Experts of a small language model.
Experts: 256 GELU neurons an expert, a softmax router.
Training: a variant of SOAP for the experts, 549M tokens, 8379 steps.
Below are experts of layer 2 (counted from 0) of a mixture-of-experts language model. Rows are named router (the router's row for the expert) and show model dimensions 0-255. Each number is 500 + 50 x the weight over its row's rms, rounded and kept within 0 to 999. Numbers have three digits each.
After each expert's rows: a language model's description of what the expert responds to; "comes after" lists some tokens at least twice as common just before its tokens as in all text. This comes from a sample of Wikipedia text that the model never trained on. Tokens count by the router's weight.

# expert 14
router:488593513562513492558499433568513575487494562496468460432532516514550491426429511400484437463482465487445406478436444559558463461485492523454559551552534540514373487402492665452516437503443498489455491464525484593485421434486465567450524452439595484527550516590469558522504546524464563521515596535461540584476485481645494450477488493529594519489530522500501556604495483474579530507499611498511521506421506502511505456498602534553459482553550533472482587437478501405511517376496461571468566512475427490502445543513570436501515490494495510506674544522501555450538453528578371470469442508501585464423487508496480398511500488566471471466470563535476555547565429496518542486470505541448403521478425426479483468485553446469513536612471534489496441479474531492490543458522459
Film and music. Nouns and verbs about films, songs, albums, series and awards in entertainment articles, such as film, album, released, screenwriting.
comes after: " the", " a", " The", " and", "s", " was"

# expert 28
router:451473534517493468519552547527522542483482565499563453489494454422572491560384419432442483509529433449453431563553493519503451556561395451463457561509551498481562471557520594502543453523449658523500461451470517550472512469478475456577527425505516485476508527473633502421515555563506525540429472519464602509438529448534495506522583502503514476439482451499544563500555480470573453527548442526541456400531475567509584496501556485503489378572563531471496538536471338506500532554516470513430617501446552543414440542396618444477522476509474572580524507536539466453492549455471477475541523536535518445468525536472498406496408466519484482437505487564492493492461491505516401482521499505541455469538517499358548475525537438552440418580437527568499469614554513473373465523495533
Sentence-opening function words. Words that begin sentences or clauses, such as However, According, The, In, that, which, who, usually after a period or comma.
comes after: ".", ",", "\n", ").", " \"", " that"

# expert 27
router:428506547473498418521558481554458464445447487515525445380548476412496515449498477501486556466420546426484514537561494553465547467474470480433462500481523493497457458474603544484545544496538531546443503469516581543485529494478470566543536466578548477494539512513484610510471534533519572520452522551551684620529494515593483577431528462511442487451449429585509558631532438469462417532422569495479506529509517409565541531503547504574496454601584524461562530491485463492468531322513496569433571523480496604452497483524461450532529455430440511556551398518510500501533447444467519482516425500539547488400509604471475450511480523550485544488496592533441462398477533459494420424501463538561475450421522471471455491557594451457413430481446555503488459543443492493511554507487565
People and group nouns. Nouns for people, roles and groups, and suffixes like -ist, -ism, -ian, such as ruler, family, Party, owner.
comes after: " the", " his", " a", "s", " her", " The"

# expert 18
router:456475522536517438518542424544473514459450516558517446394526563447537492457461471422440469440499438473546504569475438561513514486470461475486500557408506565461484473504532558477538522579371492611450432457617572550456503460445423520508560459498515495537534529541580529478418548545443462540434530522500577556400557486527577513430521520540471533477536449517541568504591437451525464535474588475501531603450537465564550472412558562516452489534529553413509561495628447506456569446515495549440561445428555589426529447430536513523590479467407582550584550498533496463534498466531486444578489587435541481448544537514428459496407572524485519480460546564465486414477422465422446410458498527495486476452462490560485475533572437447460427570517527521490433535505530518428535533458562
Digits and inner letters. Zeros and ones inside years and numbers, plus single letters or pieces inside words and surnames, such as vac-u-um, app-l-iance.
comes after: "2", "0", "–", " \"", "′", "°"

# expert 1
router:457475524533516440512540423542474515458450515558516444393525562446538490455461473423441470440496433471546504570470437561514513486468461477485498558406508562463482473503532559477537522577373494610450431455617570550459504455451422517509562459496516493537532533542580526475421547544442461541434532519498577555400559486528573513431518521538469533478535448518541567503587434450527467536473592473500530601453540466566547471412558561515452489532529552414507563498628450506453567444515488549435560442430552592426530445428536510522589478468407579544584550492534496462534495460529487443575487588437540483449542538514424460494406573521484520477458544563467486415476421466422442410462500529495490473451462491559482471535573435446455427569515525517488436533507528517428536533454562
Digits and word pieces. Single digits inside numbers in tables, dates and climate data, plus mid-word fragments of names and terms, such as Ubunt-u, ger-iatric.
comes after: " ", "–", "2", " (", "/", " −"

# expert 26
router:449437488485469437568528512543503455508528583624669490475502603468541419530501516453456453535437469432520517506510469535513501655518430499509424550471581534515498448560506543483548532526444557664473439415467606567480567466455408486480566490455469493506489536567543569522421492543494525507402512530441462536437523498546587578430465505551540484483532483527501525481534433471486522525530509474500471555504456550545580432472584470569511491499527521407493538427514407453445477476525503534466463432519536463465438527420492419485539412443490504576548434508519548421528490488506503406562512574414510482455522506503452342557433565559464509494436498564407545528460468533457454549476525583506409541524487539533482479521507464450521514534505520448478482463561505564482390477469583
Line breaks in lists. Line breaks, row-starting pipes and semicolons ending table rows, list items and section headings, especially in award and results tables.
comes after: "\n", " |", ".", ")", "==", " ="

# expert 30
router:438503512507502448573533474570470552508398543483482483467482468413506493480496513491513557478470500440468466543489540531499456553425514488496470607459488537516442485597546535487516471508501511584461487559429513546458492439516512512649510409508638460506552514455541583532465535524527546523499584559512424589481563447456435491501494481519445555429561490550450515616478445455638482574437512452559505530461513453548519537448533568583483513500561582470514518501473514504484536439538489577550572399439507572486562460491488465499478487466469567540487460559532554503507523475510479424482413528465548472458529491476511414524488412577473462467452492544429504389467573495445498432500477461562515395408473532445460402607532506532421383502382550486609483628518485537432490466453585
Biographical event verbs. Past-participle and career verbs in biographies after was or he, such as born, served, organized, directed, Preceded.
comes after: " was", "-", " the", " and", " he", " were"

# expert 6
router:467480525540461508504513449548493537455487537528596525425515572459510451463442458423498448485495392504508480457513430540469416570499439487454507607356510546442516444465525538504542553514462507528419478433461552561538566458520389498496512462463525455572513495499542495534440516521455513480434510578560561603538581504583538620447496494547425526483488499612451570472520460467525518558403511456607560483555438532469503495498495509498505510498545526479568598523560499558447526457527477535520513536391485534479496581508523381447578484500549518544518512510642459426556489493549485473511502580379510407505496543551498471426455480493454590524456486576498457450456457491392517447441515510424379527521480440561503403488545491475404503454467493537580459453565595515545531486426547
Country codes, months. Country codes and month names inside sports result tables and dates, such as USA, RSA, GBR, August, April.
comes after: " |", "|", " United", ":", ";", " South"

# expert 8
router:452476524534512441515538422538474514457452514563519448394526559445537494458463472422438470440500433474547502565477442562518513486475462481487501558408507564457481477503532559478534523580371494607464434452617573554456501459444419517509560463495515491532532544541580529480419545546444464540435530522501575559400555486529575511429519524539467533477533451515540569502587433447525468537470586481502526604449541467566547472413559561518454488537531554412509565498627450510453569446509481549440561445431553593427530445428535512522589478469411584547587552493536504463538498463529485443579489586436542486448546540517427460498411577522482521479457547565465490416476419467423447407464491532499493476454463494559482468536571436446457430569515526518489439536507530522427539534455563
Year digits, name pieces. Digits inside years after 20/19, such as 2013 and 1374, plus mid-word pieces of personal and place names like K in Kellogg.
comes after: " ", "1", " $", "/", ").", " ."

# expert 13
router:493429541517488502501568502613471518441436508550556488415503551472535472477504517436417514455589453523425396537448476629484530541424495467513579535310514575441546504549523563485504521524433451544471509547431470576412502439458414489543558491462535437534525544508634476462363533499399436547464534545467509534447509472493518523464549489517537532510564563547596567540471461444473495518477540512497491516508544507493596498493512579472439482484491532450442549529501503454490470408506503531504539412404558525392484456412591553470610420503446557528508567447521430518581472486488524451524478517423581475517516531530419483506455479581453573565474474583536467517434500461464485473482478552533527526540473533481491461484558361511507438562526583479565472518558462523421498476458499
Spaces before numbers. Bare space tokens before numbers after months, commas or table pipes, such as "March 2020", "ATP 250"; also dollar signs opening LaTeX math.
comes after: " |", "|", ";", ":", ",", " in"

# expert 16
router:456478525534517441510541423541476516458452517560518445397530562448538491456462472424440468440498433472549505570471441561517512487473462479485500559410508565461483477503534559479539523578371494610450429457619572551459504462444422521509559461497513494535537537543581529476421547548443463541436529520498575559400559485529576514431520525539468532480538450517543570505588435447525465535472591480503527602452538465565550474413558561517451488536533550414510565498626450511457568446510484550440561446431552594427530445428536508522588480470412584549585551494534500463533497466528489442578492588435542481449545543514429459497411575524484520478461547563466487415475421468421445409463495531500492477454461491563485470538573436447458429569516527518487438536507529519428536534456562
Digits and name pieces. Digits inside large numbers, money and minor-planet tables, plus mid-word pieces of surnames and words like Kiyosaki, Craddick, void.
comes after: "9", "1", " ", "8", " (", "7"

# expert 0
router:478521530460442443529619499491555537476471559536499480559520484472604461511414531411459512540505482510467487487536450489460383585465541411564468506483483504464488487499533500469440476510477536503467518476441461514468542436473467538430585456477475497483498519547682534509562541539521484546453563528481439548454516450486596567467554616568460503398602498472496505547499423474647507559542498494519538596468553462524593484374550567500473456546567540501400506564543408574493543442471470504340559487493531557507494470459499510481546466532490543530422444565512432481495462431556423490463502512477596481434528535460509499580464484595494535417467556462414504547500450510502467452498494573493536469607492475482535451533556464513494480487415496584593415503568587512505513513465575
Auxiliaries and pronouns. Auxiliary, modal and copular verbs plus subject pronouns in running prose, such as was, is, cannot, had, he, also.
comes after: ",", " and", " he", " it", " to", " It"

# expert 22
router:455479526536517442516541424543477521460453516563520449398525562448539493462463473422440471442500435475550506567478443562518517490472464482490501560408510566459485473505533559480539524578375497612457433456619573555461506459451422522509561461495516496537535534542582528479421550547448465540438533523500579558401563488530578513431525524541470535481535450519544570505588435450526467538474593485505528605453540467569549472415559563519454489534532556415510563501627452509458573448502490548440564446435552594426531446429536514524592478470412585546588553496535502464540499464531486446580491591439543488450545541519427459496410578522480524480462547564468489415476422468426447411469507534501496476456463493565486470539575435451458429571519528519491441536510530522430535534459564
Name starts and spacing. First letters of surnames and place names after colons or words (Kiyosaki, Kates, Salisbury), and spaces or digits in dates like 1953.
comes after: " |", "\n", ";", "|", ":", " by"